Below are experts of layer 3 (counted from 0) of a mixture-of-experts language model. Rows are named router (the router's row for the expert), gate (a neuron's input weights, with its number), up (a neuron's input weights, with its number) and show model dimensions 336-391. Each number is 128 + 24 x the weight over its row's rms, rounded and kept within 0 to 255. Numbers have three digits each.
Before each expert's rows: a language model's description of what the expert responds to. This comes from a sample of Wikipedia text that the model never trained on.

# expert 31
Middle or final pieces of place and person names and common words in lists and gazetteer entries, e.g. settl-ement, Janei-ro, Heilong-j-iang.
router:103145153123147105090109099145148132112107139120104096168122114143163126149157121156107136159092165127081138094118110109153130119109091172155100113102150158117146103099
gate0:119146112147130124133155162135114133139101087150149141144138134136149138111122139141189141101113149113120119173113085126126110172124127108109180117123115104160178111125
up0:149121147108119166130113081150129124126099106118145136118113109126104133139154177129153131103186106143157122161117119142159129133142118109127142078111126121128101128129
gate1:124096112128088107134100131127111131132124134085132119101116087145131131128109104135130125159116105097115104113104150121158160140137170146078134099114152116124105092115
up1:109088088104127122182101109122133122135148143106098139087130096128137133115123137134136100146153099137114120167138122131110150168143154119082120103190112118136119120168
gate2:111094153147125146103142072153071119138171095097141134163143106133108100127168115075131145129140110109111162166145151080126141150187121169096124116140125114150130113130
up2:143108136085158184141151131169083152114148143071132072122087134128100121114082106096162167127133087123121106175154151130128128126130150168111106085131122101117108090174
gate3:135101092123140132162118129119145155130077115118162107127152146115081178142134100102130127134139151109127105177184110135109093140130158131158112129159137122134119114105
up3:150143162156121110140128156136132107143140098108127122105140126171149118138134167140176106131152116146114121111135119099142173134131098150149140100143112119058153141131
gate4:149124166153082130141089104121124132132082123110177128094091131065088125127164152158145145156092152111104122165129092128143109150108144134149126123117102137104120103143
up4:142119134131141156128088054156151108110087148116108097111161139089107120115162117147141144114125155150122138165106097134133131137140137149137139090115112146140122136139
gate5:136137106172115144143157161144139132122129128089137141124111145125117147077160145127135137140164133123102111133133136126145158140146138119082141176166129121160133109134
up5:140124140156131144106150169131103128156114102139117164097120156096078139108127127139118128119167090173083103169153151093102181116131175089118104115128141100132170128089
gate6:147173176147128136119113154121140109103112161126128140201117168102152146102150171116162151170133111107086122116156139135141115121079109131140134121133138123117097129136
up6:117132157107104131077121157122132141137141131167115110179128138087104133116122149117128118117094113110090136142117118119135134112100124099121125117105120089113108140149
gate7:094151119080141129157155100158087121141134141121154132176133124126154168151142136106127134104161136101131164145084106127110187137107133139148082103056129133156127131152
up7:102137090144164127130108133120125170165140136159109125152157127133111166164111059150129141132127110115118148160136110157127142115116129151124109165144134117138117084159
gate8:191069147119165136118169094136131154145121152128125141071134174107127140107111123156131125164139146126132084132117093084137120122138150175129163142120128127102099110136
up8:161105117117147164138128122119124120113106141105107137118128163116130131095122119134119125107103141114126129150098140112146145120110166115128161150156133106150087102125
gate9:103148149126122070178184119116153106108160088117107153097140138109113139154178134099117137121110136156119146135123154106114186099144061114127117141134092130123127123188
up9:100137134136097116160177125103121121118105081110095143123132146122130142142166147098131128139092144142131109132106158125093172139112113115097133140119107134122126130158
gate10:119140149121092128152141105102143112174139144107130119147108140131083155129089136120112165097119108114166134152095065124124126144114101129143116132122110118118147130144
up10:118158097143141149153137119145154081117125118129219166124133172158135126139124104170143122114085184124117107104160124178134121092125144092130129133130129126130128110140
gate11:130156106178153119121084130123162144133135122170154114107109140110162100109088147089118190127152096104093165091102144114123167095105149083101129119163142126172086143096
up11:128105175186129128118095143120158139131145118162152079132134158068130128109141185122160151124114085132096127130135105121109148170141149132117116120181165109135087115120
gate12:132033105119140134150159124131130125153135140153152091106132098117105131101139123125128185137145115119098104125159125137102122092139125105122080142128112100134102166120
up12:129098123097119114142170128123162112170106148156178167089084139116137122106140123114109105143113150125096118115126131109096127115109142105128151135117137164141116143104
gate13:121138057092097147114148106105131116144141131126173125152154163123191152150104114116095108104113109109130146136113135115148116141088120143120084124106143136121117133153
up13:150120096130145151128145139137100110098176148155161128116142168148127183140138112105114100060112119146118120117140134107111143109117105107107140104163120125120118138155
gate14:142104127103156135143180113105087120144152111072165108115158128142117151123097082124166138132125216118137158142154104081154092118124103128133142121106082138145093130166
up14:125143106094152117148163146134099156152168125116104110158162144142108112119100118158140168133107157091108195184102152111128129150142139150124132133127089156125160092164
gate15:114141150119174156171144128133065152126116128104153133173136078127074152164180101086125124156164140138157131081133171144142152131186140076111121121137130119151124127124
up15:120107143114129106154150131144111113129083171127148116097159150135105153153152115146122114156157152099096123129123161158128148090117127150102140146131141113142136122130
gate16:148103078132138148113135111153129096137126151087121131116113108162109141165111152104114137118145127112109100133109128113147156140160124086109112093164096091140139133149
up16:111107128116113122162136134146093128084112139103132094186160156136102156118098169133091143151126139152147074127130109104148135118108135127100112100167108102127107118138
gate17:131170147111137159154120101150129121142106098163103087125156104161129143116117114148111138123127104171120114135165145081155122099154134091158117105163097147156139112152
up17:170114171162119135098120096138084088119120105161128075122150131113122126103165128151123125151151107140116135156120118143155115124142110160079120116173132149143103139075
gate18:134113107145104124161122099088122122127149121108111119117107112105119121114171121112141112178131126127103114128092135074079127114134162134145123096165122137136098121174
up18:151103159158086149161124122148158097125117126110122115134143101072127126108173102099182139151162134120107137168141119082085127102107157090130131092177138100132090128117
gate19:132102145164116153154130119119114130144116113136098141136138132153115125117119065117144114152107098140183126136123195164152127069122100095092146115096145136079123177088
up19:079087145115143162164143129090104117140149100118126118122129135116149136126112139144102128124139130137122126143159131119093109129124114130114141160124138140095120110146
gate20:077159120112119142104130147124133138089111167125130157162097145123105144151163105159107119160163142153136126090085113147132151125133153166129178160101122119149115155145
up20:134134099116127117122112135119152124097113135134130141162113159121108136133149080153127120156153129141143131122109146136132170093151151153152135163151124117161098119142
gate21:162133087128155116136158133145172088104165139130116174127114156135157172121143105130144146103111179146123093171169107124154131149144120125123133145141150112103086130151
up21:178148120131143103160130134154148077098119113135127142110140149126144181124123142127156158107111132116146106150132141140167120144126154110124125163131138130106131137145
gate22:101073138134111118155116142105109138137130124123140109183121089128075144091111129109138125160148135139158136132135165099149109114132141169126138139160119100139145130113
up22:139118083138125147125130122136104141158107137135152122114089150113121105098118118134063105127102166137143116097127120132143134127116157133143111118187126167169116110116
gate23:124136136105115139138146167099113101098111130160116138127087104100134118128146141111128106150141133147114093166131170116166162125118102108139132148095142077138074110130
up23:132137121122133129126141132090136127106123148145139117127169119109071102134136175064116136156142093113106078160133158126143141143132072083082156139134119148133135131140
gate24:107135137099111124110129104135129098130129160111110071140152169134127112135138125127138163127164120127125126057133144160103119128135114127131119126126115147085140148150
up24:116113086156124096111100125122131131132127118117111107141138180102093063152133138101146137132103114126090142095088145110108114120102140099139163165160134045099126153133
gate25:124152176161183091129125141127131118147096087161142107112099111119085151146149152126149155120114156111166186120087081057133089130182123154125147134161143110155097167087
up25:123165175128136122145139155129153128143130083142108126110092084118119120137137177111162150131119126138154109134141091106128114154170156124158126162107132117099139139110
gate26:141105111095180128150162141101112117095119164125156143114112179101137101129129107141160122112094116128116138152132121106133132135192143127126102134158139136107130178150
up26:143116114137155143103142111094098085148146109169169099116100120076117118116122112117154133168122107182103124127084151091087100131161141138094094134185128116117113169157
gate27:158075132117130102136149093116069109122127124080104141087124161148146126098107095114127132156118138115108122115167144134126161177150095135139142126157142128148122166119
up27:130057129116120091191109098108094150117120134062115114098110156094074095148152142174181104116086112130140138113137160135132138158099143127135125160145119109114111091121
gate28:130123141118130082104162161119138113140133141102165087153149135104106134131116156149159162122137109113116156177108132124111136188095105115125126126145154135072155156141
up28:139083149135093183103129144116155069139129094109136144103151114124100092130077133154171138107144134104107134168116154117111139142156112132134136131165181120148139143136
gate29:138142133130100113127161135123117141127167124091149135115090108087099111118140098162100083136166122151136135107134086135136170103159115120150150162086145112110094130116
up29:123174140163091100093099099125133117158127105105112151124103128139084085165121112145111116110111133123127094121151132160113130097119146125134187180095130115096143127110
gate30:138116150089133175124145119142120138111167122112150132119108129126110131164142136101139089137110142105143175152108144154133114098145136135126166135185174099133152155156
up30:146128099115102135075127125134135143107126111128172110135100164109097113143145103128145156128141105117147090138089153145098128080193100140123124141162142105125122171133
gate31:147174172121128150171143126126110103176108094134154138105129122114138131119105125128136163139118148100130117106134175125117131105132142111161157111160124139146122145106
up31:131156115148092097124100156095112121121074104160161123101112122107117122097098127106158152101099087148140142088131122131125128067154139127133171162151130163100123168136
gate32:139132138098105125100116138082142143140157119175135077093132154131169151121138146101160148122129127143151133140081117114111153138129142131065130128166118145143128103129
up32:088129100122109149152108123128131126142146142169166105139116140099116106096126129124131143125145133140117137145120137173111112145145155152065125138173134124165148146143
gate33:101141121063157124184097144077106122128120146134153172087143132144119144158085104123079102114136100116145167105155135070187159101097148158110114116127117099132129099144
up33:136115107119164098155114131138117119137140115101105189108147080083110149110154119141115155121123127105105106103126129149124118125115110174103135134132082165092138114146
gate34:121162128160137123123115173098118087120120119107132150121111101140136136099147104162173127084082141134125116146135159105072124110133068143129099110187111111157110115125
up34:160120088127102130156106146129107090157103142096176117112106163101153139108140094164172115140105105105120125167146152115123122129142073159135129132132138086144132117128
gate35:082158156114143153110110166122124143074149138113142130142157165167139120152117105115152128119127148108115107109092099096095086103099121090106126120140124105133163126135
up35:141111118130109128095115150131147160150164152165154154121173144132111111149116118125154115091130129158117122143122088138146138117219162085136120145161085099184117128160
gate36:138090150147084153097169098114187163122145137139109135132086161142131112100109160142140118129104143128154143142122114191106134124098129113145117125126131069136124131147
up36:108121117121133134122135078133174165126130149112146108128133134129114093139168126122139114131159158153134128138123169184097145101067119118132124118134101093171122167188
gate37:109081146140093144175137137138107108114122159149133180168101131116121112133086099087144135147104122122124106131189138178107136153122179152121171139210170102128128127151
up37:094104139111086157178126114110129093121102105136132155117135110134110176121068109094107128139114101112143100180124174169130147111075117117129168170185136124121118145118
gate38:176094113141119133129111164154122126086133133117124141116118121146120123147112135097145093119117138111109140150130126139120101081129127142109173142113114156096129089169
up38:144097146126113179114110152102126096161163164115160167142111089158117108142150120113163099141112123130141120141101146124146122109144150159083159125135105150138094144158
gate39:158072114153125155103163110144157119142135150109129113140129087094093127077148078125129173119112123156126081107122142117086115146109149132080121107111140153117112188161
up39:159101147136142145154140141111126159124131124080134127074164156100105121116091094138118151099104109148153155134107134125160128131138138134124162139128115154077086157142
gate40:151151162169129140161117161149113147142145154136099147146099124168118110118118144167145103127121118105124153123147150139163140126124094156165145163151127120145113109127
up40:126144164147105159203118128144150087129151152140119147143108144122110106148093163142145106095121121131115094109124207139162146114102090153123132142142130107120099103120
gate41:065088170131189117117128129150144092126138100142146115141124186119157173144117132142126113102140107164105107128160142141110137131102115116136156119134116100092114134145
up41:110100172174130141122136113113112115143129135135106131197171194156106115119148129129139089137124134135126082150127132138110142174076073097137130155147146104106128143113
gate42:113149142087100114148149138113125148094118173094085103157148152128114163120131115120101122125119167090102126127122143148108165137105126130116106116149146166147099114147
up42:132084136131093118131115126129144134111091160101158122111111132118100134129108128151127154112118133117137090159125127103161099130147131133151126119102135134149106124142
gate43:122104160142095165133141124135114105149157117091138132165117104140095107081125091115148136121117147142081131131124110138138085135095128112122192117115122144149100173184
up43:178112132158132161107140105130096099179168119102172140166086117113105104118097138123086097109137131152072134137118091139126108150091117127143142111112157129126120165116
gate44:144132109105146130146133141141135135166155141160097147155125126114089090143147109152156181078119120131161113095147142185134123126136117131102134136141115165145119125141
up44:102091126118119141164157128132144143131159181117150151096116133101093106135111096120127173098171115138169111113149131133118126116145124126129170165145139171118140108130
gate45:112149117144141084119132120108104120125131132128143135158153118122110099141088096128124113136119129127153114141120129116134134134081145109104160159072120097123091146115
up45:106122119118135111149170143140136091134129139089133096111124103129138136124109146114124145126114099140142105143108166151139135108112159105096148106149108140158096118119
gate46:129115121124105130119127117092142146112148131088126134148141114094115113138095102156136064134153103138133119146135115127145180132147115123128143134219082185140168128151
up46:155124151110146132164122106126159111123130107121198125099113176080109130141103094155107113139104106141087134120121110127085115173170129107105165152104111143147114089144
gate47:113148112166124135093131138128102116101138095134093134152154119116136136122150093122113149108104070094111099123133141084071103148101125098128137155172144127110072137110
up47:136106137105099164100148163134111126139167123089159133153122105138109106120172118107079145165147141172115125148145119129098101136096136165136157122128123139102084100127
gate48:128099147124146105093122125095161126149114115106121117124188127147151101144110122145145151136086102128141151107132139140135162139120123137131139118087157107135097153132
up48:172101132159139107116116152126149138123112145174108135141148100102096129102114152162116174142125176097139177116093114116105127138111156133143131149123160108115093132103
gate49:164166129137111134106133120108102166183160139097087079160119147149139106137116186129136155135119149147096121103099139139129127156103136159130139111110127127157134147112
up49:115098118092111131096088117094119168125166116120151149149091182136127123140150166142115128137118162142085110117100109093132140158148193127104112125092127143148106123103
gate50:083147124112138153145130156121155139130134114133115115086100139169129105120111133144154112145136112102170110099123179142148137125119141129128143150141147126112119102100
up50:119094137132151100145158129142136162139160088131152182116132120136104091084107130091130165122168144158119106126130135126157153091083140110155116151168114144125113100126
gate51:071099137109105104104154111129108125106125155167151147116103169153109115111117133144155186132153140131096140144115121100076139115110091159143122118135127159145134148122
up51:153081140156115085082117120099128130142140152109118162115130125127061170126102145106158112115134126178131142152125149104149116162151129160147185113109147114163130173124
gate52:168182159154137059145138139108140099117139137112132114107148119178139145102134148118134102138082123143140143127128086124124171114130081137117123140138100118130110109133
up52:148117164128102091116148160142150113132158133127132097102118110173089124090105143142127101111106093134123104145110114138118135124145130134115123144130124139130135140127
gate53:125136175145177166200157109140158125140175162144149115099121128104114113139099163142141121135152120124131079126211123135113136133142111106149123128141121079150104161112
up53:119123096122140072203137141136107136141100121161132102081116133126158152110097157108113101127124121126147122116159110080131146112132130140111130131107157068116156134096
gate54:112138142103132117146131171147100071110105107108183137128125153117103129114138169160156098105086144140145085193170094160123158124086167099094150112114134130125136098144
up54:089154125101120149144141131134113072141105078129146113152120146111093135096141152171129095092095138107157094156176109148141147104141155099110146131118111124120113178128
gate55:134172101134169163141150122138094131127163135169139132108130162091131126110159128135167140123114180138130136147142117144129123120131142102195154136107134147161131124166
up55:173117119157142129130132123122084103124145159152101137137138162098093139052141100076147143136136125110124129168148135109116129111175117107172162148140113147107136084149
gate56:105129091115145122151141116153161162140111141125132162116125135135101092144169097095095104110158134125109113138152125163113141109118144130103113096176138127077111148138
up56:090128122090105125137099139133151109095122120125168144130128175118113147129074118154166129104135131148167131102126142161119132124155151159149151140198139112118103150149
gate57:155161123106143120153104147110102156166112107153164072139104068103125102098154112134127164108124132169122090125103127186120151087124156089144109134120090162117168133131
up57:150091113138144115121110177134131115106154133112139072122150131136118137148101108141163115119092110144139159122118158159116132077139147146123120127087130133066122137107
gate58:126124097116138143165140125140098113147143126178146176113146188100151150122166144146161099075126149147131081145144136144147097143180135111135145124151109121147177142136
up58:122096135138122132128143160087096120100158139116148185138125159106111120129177137137126139117111166090092124121128134159111116147158117100146176117129104110124130110131
gate59:091116127139117090163131099140152135147142096167196134156126132123104121085132162124078103157135132168118162088164150127135109124131154082091137145148146107105115171125
up59:095141153117147118155131149123110177103085123155152128141100117104090104125146106083135124130125120160158111111163111099140139152116145083105131115151083099129107138133
gate60:118162127103136106123163165132149127126105123126093169110101137106137139109096136152160115088117123117106150155131118172132145120170143129143137155144123138150095118139
up60:137091107115149127146146140137112168154134165146129143107096143078115152097106127149133098108131139130119090138150119123100136121123149140134134156175136138124114111134
gate61:151206144139116143082129069102141100153150163096160140125111132096108127139122137099186124145118127101130148114152098145150168125143179121165144135149132112068140123079
up61:143138134127086180104122121106135113145141143117147108083125124119084110120136130122142146175113118150132145125133098146112162113121197094132146138144121127090122108101
gate62:127081127116180119118109179109111151140134103106170099126128108116133138111120157104115164125121119109103119152174157122134113133105119102087163125138159135124133122102
up62:145147130133143113128128158118130105106128163144145098129145092112129106115111154118133138107119112137106063158129139142127135138130118138112126171149156151163128108109
gate63:126114073140134117079097115148152126135120130118125102146125074144160163140085109063135141150122147164132106174166104102111134158129137104114154104119128076090122106097
up63:143113084148102107137107102123150135112112122153133105134130066111108143121147102110172172086133105149117100147173147107101101149162133107149160093147128076122090104105
gate64:135110078156141092146092126131130109075144079155174159161131114170083128144165091117128146123135136119114103117117131131124167142135112142131135127142132084121096127147
up64:165114147145127119186140156151131088094154120124180122123120126116107094110180128128104169166098141139100119172164117139149113113126118139098159118141114087084110112135
gate65:135111153143144114086158087123164121121133130159096140096125125188109127117122089143112178138144108124165132155128070143140173093100136127123141145159151175126086100103
up65:135071149128111107125160099127120126157120118177096152085121134168104166112117100137160137161114119137130120124130105150143130138143157135115126095130119131129107116128
gate66:151128128124092104123126147108159155174119117110107117150150158113135127124150108129126084137108137109113110141064127146125105161084122090082158096123130128123108119142
up66:155143126137115139151111165110133110140105109106138106133145140122136170117106103134115119100098142135087112128113117145123117129116118071121165126167123145142109111144
gate67:118122103111126165115164118116119102121145144138140128144165107131092133108081147117086144139113119094113112133175136142102114113150123147130130149116144068101146097148
up67:123121128146130190185162161141130116143141137170133121103132118143106085100135125092114138128138132083151128138155134143140119113132140087112165114137135099158127122121
gate68:123100151140172100096145130128121163128180133135157101074115173090145139126136134151115133115131139143148129128107134165137132163164177129142097154171120126137150123116
up68:131143101131154130150145112126091146111111139136149155128098155117083134150149161120128115112153092128132107115144123089131137165113133147101095132128098127157151103096
gate69:130135148088123104129131122103136102114122151101164146070137125150126129124082121127136106125153115115128135163138149098120156148183134145136114109153129121125085143150
up69:128094142112111117142125131128108146130150111149134144100084125136071133149128128109093150117109149132109066185141089127095121178217106118136114126143089145113138109150
gate70:153182124138133106142137148139120060177161168099180082145123121107128129129138145152104119143106163130087136154132142113126160131150121125086091106108126132125104124136
up70:169171114156121112145113132142143099205156141112123112134143139155096143140098152133110115118071134136138146151105120130121153099158149134112147080144119131087095109136
gate71:108095124146106132096144126133161104120136103123117125158138144117098096137128127127126136141168126159114111110139124142086180117163199112103151118141138098110135121140
up71:142123099086121136141157118098159093122142063147136155124117141129072087156147121152130127145172118144124079103100144178092138159141152091082107096169190117131126129135
gate72:145114151150118127117123093088122147130118113117157155118102145144108136176111115190112107134143102125138188101140125121132140122106105128124153107116154116097099132092
up72:147115144176129113158127119118142144148130157144161145125116139177066123123118107151145099157122097142114168090114164136126103116119132108129174127168146142090093132094
gate73:139189145131094130098088134146122133147145109117132158133151077101134113098107087116131056151137107141070120120134124159078118146107116098126169128165145116155091134094
up73:093163146108096123134119141135106135137131107112098169140154090104103105071115135123142147127118076116121141103135103136106100121135133113141171106130140078120104128112
gate74:123146156114159159121141157122109127134128158170147128145109079136114114143104065121150139152105129103127091149147131104117075109147134121114106125168099131145104079142
up74:128141120106137155158110076116144132156120135127151105137149149078127157164185136095104153097156108146126129135087131155153124127089134126133170116144091081126112166144
gate75:081077087128163089163080124099095105136152105128147150132114157131104125147130109144148142119136130129104166138140093141162139131147139136109113124107136097138129115111
up75:059063122121129111152086130133113126116178121141181139091111127141107116159130137128119131094137158100098156077123096139106126136106114132084132163113110098114119085118
gate76:156142149144142170125128166124139127115149109108119127142110092142080092131120113130177161178132136100121082106108094170127130143071129103103127108102111121140127139115
up76:175121134130102143132128111120085153127181172126146139137108120115164091088113121137157131133103108124106082146127114165135101138162102140111150154171169092123127119132
gate77:160166136122137101146152135106137149104136161103121097139112093109124110140142146131149109102099126141107130131093148176118130126116108136143149151155148142138120140085
up77:155156100142150066125159155122142150111124110127131121112136118115116089152153148113124106060099129140138136112114133178125131086128108122131173156135109161098162130131
gate78:089099170091137144131159150130113121143108112150166122098092161141131108148093113144136150164128156149130158144133100165183175153098140133104137137119109165142139118131
up78:109080146149119111120113113105105110122162101163196113082119104150124088111110089113141162143147088137131132099125112180141186156116150140095131114106103137129117124106
gate79:136145136154134138116119110123100150122126101137109129106106147119116116181144104119129113152155151111134093100147152084142166108130172097162115089129069100117103127110
up79:146164154153108105108162131116137114125102113129127118122123120127174119118150088137145141151115113132080128091113135110149117110104150159126109159141146128178152135116
gate80:145159129120102141141141171100133164144126129102145128124146138144048107064110112137090135177121171105146122092115159152095128128054119153101137119139146161134123141151
up80:148145154165118132126150124138107134126136087174112152097138190152070116089132123138108152166161157108090099177137131141087153131084147149108111153164071159133100119115
gate81:145126113101135069150142127134076135158165121167118111116127117123122145103156162134132127128152171134088184136143147117157094128122124120141135162110124132121084144143
up81:129060088088095094188132131132071160155163123153131113140147144122164141127131175103123123120170148132110111137123164154113101103118142121128118167117111086109110135141
gate82:111117144129111124159138135146187140126109075159130176097119145123128100182113111134175130124101139124128109172100150113133156114164128123145127144087095150086132178089
up82:153122141120099169166156108111142125154120113151130162143073130141093078149126098112133125125129129113121128122143150208129155102073107055126144141092148161133141152128
gate83:176100142185087128124135107127142116076114134104084171132109140138138138119127123091135150129094139148149158128136166144115139182126146099141108119132123117141146150156
up83:190128171148136119151112120148147076107082141138135169203086144139158114129119161150109149118099153137176164092109127114067135150138130129110116123112137143126131133139
gate84:123134115111161121159136123132095106114140136130090082099153128175121134215170138121153117138165118132171120119124123158113079136135138142171104128101161100146136129121
up84:100137133185089144096136114125111083130126089132096114122106121105100104136159142119164143136182110133121126141169148141142098111106142149159146093086095144114102138078
gate85:124149167134153129126175128143158123147112116121093148136122107145141131155108113120167101099139121128148155127093172087132152132133135080134119139168118133127139154152
up85:106104125106112150141138122102106131154116096105073102158114109111118142118109202115157126135139112137148104179114152100086171134124146059117129127141135148138138148156
gate86:114067139076132106123146135092107109162165103133127118117134119140117133113163104093113150132160100103117119109131144139127127102158109151137134116141135159068146174146
up86:147098111120126087127102115122096130158164128152177144151129140130132129132132131088120111063123086138140167166124122114141103091179151138101113116135130133154133142164
gate87:138113099152140110162151124124124153128133121152140154156116160129132109153141124175164137055142124119146174127140166120087131126132153114130149154094135113138107163133
up87:112133133119155136150171153134115134106180122130139157152137128113100084155106088141147135109166098108107148137133151097107149090111167132122151109128132079114112163122
gate88:095114150150120126091144142114129142111163122170121132114127085122149133129200187154166108102113137107112127115132162142069111108133154131137155125138109075163145061117
up88:153126143123105096130150108117097139123118114119189138119130121107142088108170123126122148095132148123080099138136111172104124159164169111151164108095121114165146100147
gate89:151097154128192160117141125135112106166123128160142129146082159136109115118162115115146123161115114119135112136154131160141118129093162145126091135126152099098131120135
up89:117102158170134181085096095114107122104099099132145126150121103130129134106129117118144115171123105148104140128102123145116121155109221116133108132169131132119121111131
gate90:135189130092108152140114142130147124158111145111169089142141170164126144138141124093140153129156135118136145135153136137123139101143119130120170142147125110135110146123
up90:120136151151103131127137145115115139124125143132148125102125145140116149099102118145175147126141142119128130128084148202139131108176146136138114128131131149138125152132
gate91:136091155138110137144125133173150103086121110117148124100107131110130111166073158136112155225130151144091116111106141148116161150155115113116111116167122133127172157134
up91:095085131136105167138151160155123079149144106115157135116113132115106121137066153140115151167116138145073109153155150176113141156156129133110140136135150121123144152136
gate92:110108121162129120154118089128132093146165144122122162125140121114102105157142149169096062128126153151116123169114120141124116142103112106111135138119135083096108112150
up92:159105098128116146146130138114111091135084138146099135140139143144104115140129118171148120123076121122129140139145164120108130150121130089111153090146137094107083093110
gate93:119141126119162142135129131100144124132106129129137152139149069101086146137129110129122095124147157158145113173085165110132143140145123162146136091143140156146116101119
up93:107137112131131137103162218109138163151115138123140168166152116142089116145149109104147130106141143165163114143120162143118146100122133163123112132171116140145127102157
gate94:154131110095180103132134132124146131117159157111102108142175098180109095105149145139102129126090138171128107121178135164145149124108137115096145104114092092149119143119
up94:115110105149148124081167137124143136129172137076107112133174087190119104102126154120130127131082096183121163120146140130107158129094131106104147133190103106171132145127
gate95:126109117118150112130133116103132136175123174113138138167155138159093139115120138195139130112112172117150144108172142113100108148130158150107117160177125115113100127169
up95:138120107118154175154137109130118138170104118110147160120111115106145114113089115148153107136117125129118097164131109159124143143077148143096162121180132108108118104137
gate96:137138108114141148128162150117080119121119151174155103100105133101095122123159116134133174160138147121111110083131140111092143144075117114122147165115124097110144127159
up96:144098135124136158137139153081102111169146171119115135122143125124096100121106135131106163115098146137102121117152151153112157203139141102105160135121092126135115110118
gate97:126100118180137102130129111120128134125125116166138141114131097105111138151108123126137112134144124146148120156095123115057136106095086119130144088134135132153122129136
up97:139129174140120112131128133119131093122146122173106115129126143102110160153135097130141168119173119164125118116119091106110114122104162118130096133143124120165104177103
gate98:153058116102125107146154087126141158100125118116135172163098138102101122127112101102128103105119099122167119146149107062166153129086116078087127111138109129128124128104
up98:155118117128119120140170090145140173145086121116157132127122141121101124143137141121141163128124114106155156148106124092153154122076118155098103130161075133135155137111
gate99:135145140121149113102155113157120114083073125126159119090118123162098126163175122126127054099159147104160118106152196118136152104132113134073155142126123117144121149101
up99:191089138163120156096126098124129114132116176099144146071131177105122116096128131113127051138096122171137103160141166187085176111090131120122135165124150088162120191116
gate100:101122145168119127166167130109162153143145098132088131105112151085086123115105155145107147125102118130137121189145121173110169131150168126138109147144081142156127129115
up100:164083099129153141176124158125135100132164096124151150114131091134099151171165148112175127107071129113138163160152127169123138107192126142129090114121121117119184118117
gate101:104139120118109126142151109158093124107068146132129123175162123103126109104128129102176079160126122136151111122140148101105111138152110148128137135100113112135178157104
up101:119149130114099132148129137122115134160130088156149121114180119116097181136148127084137084156126103108118116152087125112113119126156090134112148159136073142125134124121
gate102:153120136151134133108095143103142192132167128140144098132104104147157136116147169129133083096150102131134147155152170105091123111127130103111111127102124167133129137147
up102:188103125122113121099122104125141137110150113136118122134112110133139087120121179124114092101144117138137145118135135087096099082130137117091165130091105155106110133143
gate103:111105103142109140133125137148146129112130129116132130104116132134108171133100122110141138118120161103113148124121178150111145125134142128137089121123132150199145128160
up103:111143133098155082144153131120117096196116139109142104132111148116132120142134134103121100125105198153168132115147117160133129135110109139089106129125129150143177134124
gate104:136130118109140114136112121102125109116119128170154119129068157112103131129123129126105116118091107099128146114146125156109158115134160116138152133095109124108112112121
up104:155099115151155089117114119126085125122098111151158115120114122128128111064159097123061129141061121098153126117122124193086114143123151150144158133115119138133158148141
gate105:138158126136106135088114118148132161105100141114141081142119091111059143090125150147150140146139062132099095106153104124091143138125136170100121129188134111134130138120
up105:100146090110138137116136122143150120132122085125164134155128139120136077089153106072160133088129122133136150154099168140118123132093153145088129162121150126128109156160
gate106:089133193128107106100110163109123178132135114158150112136108117118078163107115118121141095134127133091101114121115138103127118101107160114128128098148131091144081139106
up106:172155137107126143117163129115126148084114146152156147143126080126102135127105144155150130122079127142146107117125095102124114129113111141143089096147179096134112133146
gate107:108115123123170150123123130096130111114113121126160123124132104115103148133118123095163134104128111149119121132099141112115136117087130104165113141149108140134111127145
up107:116115125148107140154107162129107113133127092153161155104122133147152178151103143096113106130130118187168093167112183124126137122077136096166151103130131142147118108169
gate108:141124117082131155148168127097135144113152133121095180101095148108117129133133143123127122145129123093140143131171105127098152130146155166131167152102175116087130146184
up108:155117129143174162109149151112175144126135134154111162121109109100133083132122120130133129123121120107130170132158083135117136138121157167095152155104141117071111150163
gate109:142150148107150165142119128123149143148163166142142124130113150143087122149150141097115080142129094141155133146111132122142151163145106113129148174153101115148137124145
up109:097139119122145135163129132108152103111136162124137122127113129126065153126120100080099113145143138130150121110100148157151132140158090087116108130136136119159139136160
gate110:127072114156137144210117126139117174141109097107161102129129132123100142067107065090124134132115137138095130149151171093119134115099112132133127145108120120133102117148
up110:125086136154111137171122148107132100115092091123128114126110108108092119095112103115150157139129121123087149137123155126122127093123147118132135136136121093113115142156
gate111:123139107153114124150145120134137161161153115154141126171099146107077125140176111101123167131130116141134125173140127128117116135124123144131121112104135103155138130157
up111:108140145128104127137158158142127121144108120146128123119102124131132150127158157102124161145092174121138140126135155133129119132150147117133141146124137096169148143093
gate112:129124137106092132163130191119115129114106144154078163068108137138146150154124175124172103114139135136071138122131116145104094117119122148119108127148142181134116149134
up112:111125117111134152163152157124147113119126113165083166100128146130136114145128164096172082075151141143121127142113161156128101123149135122144127141144125182147117147132
gate113:132131120131128149160087089136123126095129143147096114114135143111154134122146105092087133159174110132124115146144164137084135114117090146119172103128159124102098155139
up113:131145125151129117143125094093148119091137141131128090100119121137160136145173108134084084150108112104152146171147133097129130135094131127089159118172136102118123119121
gate114:126137140153087118149118131144113061106168140124148132149109148130120148158094161133129106149115133176123138104092106139138105123132128123117120115135095152097107072101
up114:098134103169116123167106120140112083099167136120130145133091119131092130124124141131113131131127145162123127078121106143129149104127125122146126149107092117123107090082
gate115:155165108119111127154134123108156138146110080134109091122147141131099154110114140121130132105111130116065124113140166097086183103100119125122078152127148135139096158139
up115:130159139157113105139109120112142165141142109115098114123121164119112140108116145091117133058100114131117098198128170131100149114127143114121112121128132140154119125133